From a checkpoint of a small mixture-of-experts model trained on Wikipedia.
Experts: 32 experts in each of 9 layers, 112 SwiGLU neurons an expert, 6 picks a token, a softmax router, a shared expert of 128 neurons.
Below are experts of layer 5 (counted from 0) of a mixture-of-experts language model. Rows are named router (the router's row for the expert) and show model dimensions 0-127. Each number is 128 + 24 x the weight over its row's rms, rounded and kept within 0 to 255. Numbers have three digits each.
Before each expert's rows: "comes after" lists some tokens at least twice as common just before its tokens as in all text. This comes from a sample of Wikipedia text that the model never trained on. Tokens count by the router's weight.

# expert 8
comes after: " |", " ", "|", ";", "3", "ia"
router:148119133137174166136156144123148113157114164134152108111134126133147126091144147140144086102124112127169155101118141162101127124160105083122164132099130133116160141178114135137130139087147179178119088133160136123141114102133123142159108147098129143112143113098146108158108120127137135157125115065080145159104127162148149140122122089150114102075096150122160158148154162094080131122116

# expert 3
comes after: ".", " in", ",", " In", "In", ".\n\n"
router:125123180127126111106153141138123093135113118107120099152119098094148140178143097139100147082156090128136113125153138160161135150145140114139137112122115133104132129083141119110156149145125108081141139145168113121125145152161095109113166086097130151086145157100167140098090138125139110125140128129130125088115162106095114159130138116087124122134131129114136124130105106109065147135133

# expert 19
comes after: " ", "0", "1", "2", "5", "3"
router:142133113102131085116142180123121096136131087127123141149095137128140149138114167137109099114123116130116137149130093157108114102089109127111123103116124158130132137145118100113098098133151152144107116074120142088140166157157108121144124135114112077130113099162139157129122109095126140117120139109131152123144135161147170085145135115120120139139075086069163153150131140194118142108093

# expert 6
comes after: " was", " is", " were", " are", " be", " as"
router:125115136128133132145130140133142120134132139168093103159105113104097151167094133135108157098128097161101117148158161141155175163123095168067135141104135127130135123132136160091172106123117114134123184142133145132148120137109152122131145123117148127120140146097149178128115118155115153098103110104113119107098134136075080173157124137099122147146121122127097147127091139154106142101168

# expert 29
comes after: " the", " The", " a", "The", " A", "'s"
router:104115127148102106137094131157129162104105151166134142116131157156090128100142105128152063137099158090130108146125120114138111126162112130121198106149132106128110123149123095146104121129160093137124126125158132162163098119096140121109133132142142067156090169151129088146159105088111141128130110118119118128139152173123169150126134132114140099112124112142107133112149147115123109131123

# expert 11
comes after: " of", " in", ".", " for", " with", " to"
router:153144125164128117116135119105124118143159124104139113129191180114150117154121126064139127130090114101131094134092110137145152129099093122118163119120105127093136119084111114134146112149098157141122143141153130162157124157101133114122156107135101108131114148121162145117148168083167123118134095129107104127147115141141195126155150143122118127128165117125088134143147145145162123127129

# expert 23
comes after: " |\n", "\n", ")\n", ")", ".\n", "3"
router:142121125160142113141119092133122093140134109148152112112098151131133127148125140177126133112125129161105126079125165177131136171143139094156066177103138105150137098165153149164110148103086098131110109119117162103099176126175121098145084107140137135097178109120138141129114098087129128108148137106127111162113095096126103101107163179155119133097132146145129152123098106085153165104092

# expert 31
comes after: " was", " is", " were", " to", " be", " are"
router:131145128148134149136140132114110161110143116143112077161134167114134101172123122118115157136115100152127073153117134098184153165111128179087123103102133120111117143113148170097170093111126075110113179143144133149133075125101181131104133122090123117121143174117135163131116116133143123138129115133148111110132144133092089175149105120145136134147159129142086144123124125122115133132165

# expert 0
comes after: " |", "-", "|", "==", ":", " ("
router:158082114123100113143126106124135168117150138123136094150092102106127146077105096128154149157110098114107113136101117106131139106153136085135119112140098118129120120172120140149132119129100172158110116143150098115126121116128101117146113146144145143150098130155094096114108121132149140123125156130100097136111117146133121118125097132138130148112170122090154110081099105142167101111113

# expert 26
comes after: " |", " ", ".", ";", " –", " —"
router:125099097107158139149147134120161122164124159134169120105129116107160139084124149128144110094141113141141163117135165150107104133146109091122160129084123155109156113171098118159115129121130153184130070139174115123120086110126112142144104124090118158112106126101118116153114099134139147154154153074083125162143129134152165123112118097166110130100107158108173130123160145109107135108103

# expert 22
comes after: "1", "2", "0", "9", "3", "5"
router:137138112120125123146080128132140106137110101128121130162111132144151134076165115173135112132089124109100159137132134150093163111152142112135111115115121171130145103158125145127123135104139181131113088119142159138118181160163089122144079139121118118130119089119130161154109137141110134133124134086133119149097082150154171143161152107151135115118129126071166125141129131152122161133133

# expert 30
comes after: " the", " a", "'s", " his", " The", " an"
router:136079147150121111132114143136129137131152119106102125120155117096108136131144133175140109108136142107134127158090078124147121110128144149097138110128116139112114099096153149113124145099124063150119154111154115140112058113176098139126129137108104125148107162144106121094155140148116146111115145087087143107126139152112121160126114094117121115104115145170109120123136117126159074137148

# expert 7
comes after: " the", " a", " of", " in", " with", " on"
router:135132132155144111140119140105139148145144140117149154127164197128138126146094110087151085173099144088145076135120137098165125130132102105128134149132127084110107113113119112093148133183132140143159151118159124146144130140081165087106135123120109106149130157146135159108128135092142118141173077165150133117153078133120180113143126133139133128125155147148070149139138143131167090094095

# expert 5
comes after: ",", ".", " and", " that", " but", ".\n\n"
router:092155123152167106085156146120138098131118138123200075117080093110126109155077122101114114105132117142126123103140140142161127149141149112107123154140113085115132128097136117113119139160117170111113134177099140089143175153099134103145191095108130112134088093091155118114152140125113133108163160146132109130114124100137101110122105146090081131162121139148091146130123127107122176120158

# expert 10
comes after: " the", " The", " of", "'s", " a", " and"
router:132134133122124142151144125145153169139146100123145112111140131088124120134122139155113123144137123091152109126103065102129121115113157124089125111113110092126122149089136109107090112089128079105159151138123129157090082126160093115138108152092111148135105178118101096087142120185105121136127155111127181094153125116118112135135143110134135124120097144168112124121136086124151080104124

# expert 4
comes after: "0", "5", "7", "6", "8", "3"
router:193108115081142168107137178132135137123068130115137169101130147099174113088134105159130122139116154126124153105117134114072126123111106111141129129117163169128130111179144134072143093107158134175119116151133158164128102131149111138167114132137154134120095107130171134147104077137109140111114165128139114121117172127131165123099143130095128091146132137112159110111153155113112087115091

# expert 15
comes after: " ", " |", "|", " in", ":", ";"
router:115090123141124105119118129119106105146148111135126142115086106139130147138153139132143150108155120130121119126128157180123122154143145136110166129132145137112123181176125112120134094127112143126145125101131101101126161102124156119150155132103110092105168105135128089112092121085141127119138119115111157094127134138140177107107133126110098140114081126072173122149147115094093128131136

# expert 20
comes after: " ", "1", "9", "0", "2", "–"
router:129079112106130126140135183125128100108092135117112134130093115152134158122168134152120134102137129148108167142156104145097126097122112122124118106098126182128137110128125121079155129128166145139113099107125126121099159119168109127158155141139127113142131123140168162147115136102128153152121164160127125132093144110131161128145140111091145116104105159087178105125125127127065125160107

# expert 1
comes after: " |", ")", ";", "%", " —;", " -"
router:158129119106179153133146126135152110158128150130125095083139119135136141104175146138154084113149110155159152133114134131080116145139083119131155119078111116120188132166089100139111118123151164187124091132156108157163112138111120117151087122118096164128088118095097087140119129168118139158147126082106118139106143164138145137122141105150100110087136159134204121126147151112124113119127

# expert 18
comes after: " of", " the", "==", "-", " National", ":"
router:159102147084131109105116133144115099119105130127107143087143092147104142147142138124149126095146153134124184133110085114136129106087135124108153110146116129136151106119136126101109105086135128157120111153113101111124102112174084128111133198120131131155082135100115120096136087155095165128113141134095149126119121166156128128139105103091110083113115130145129125133118151102153088123171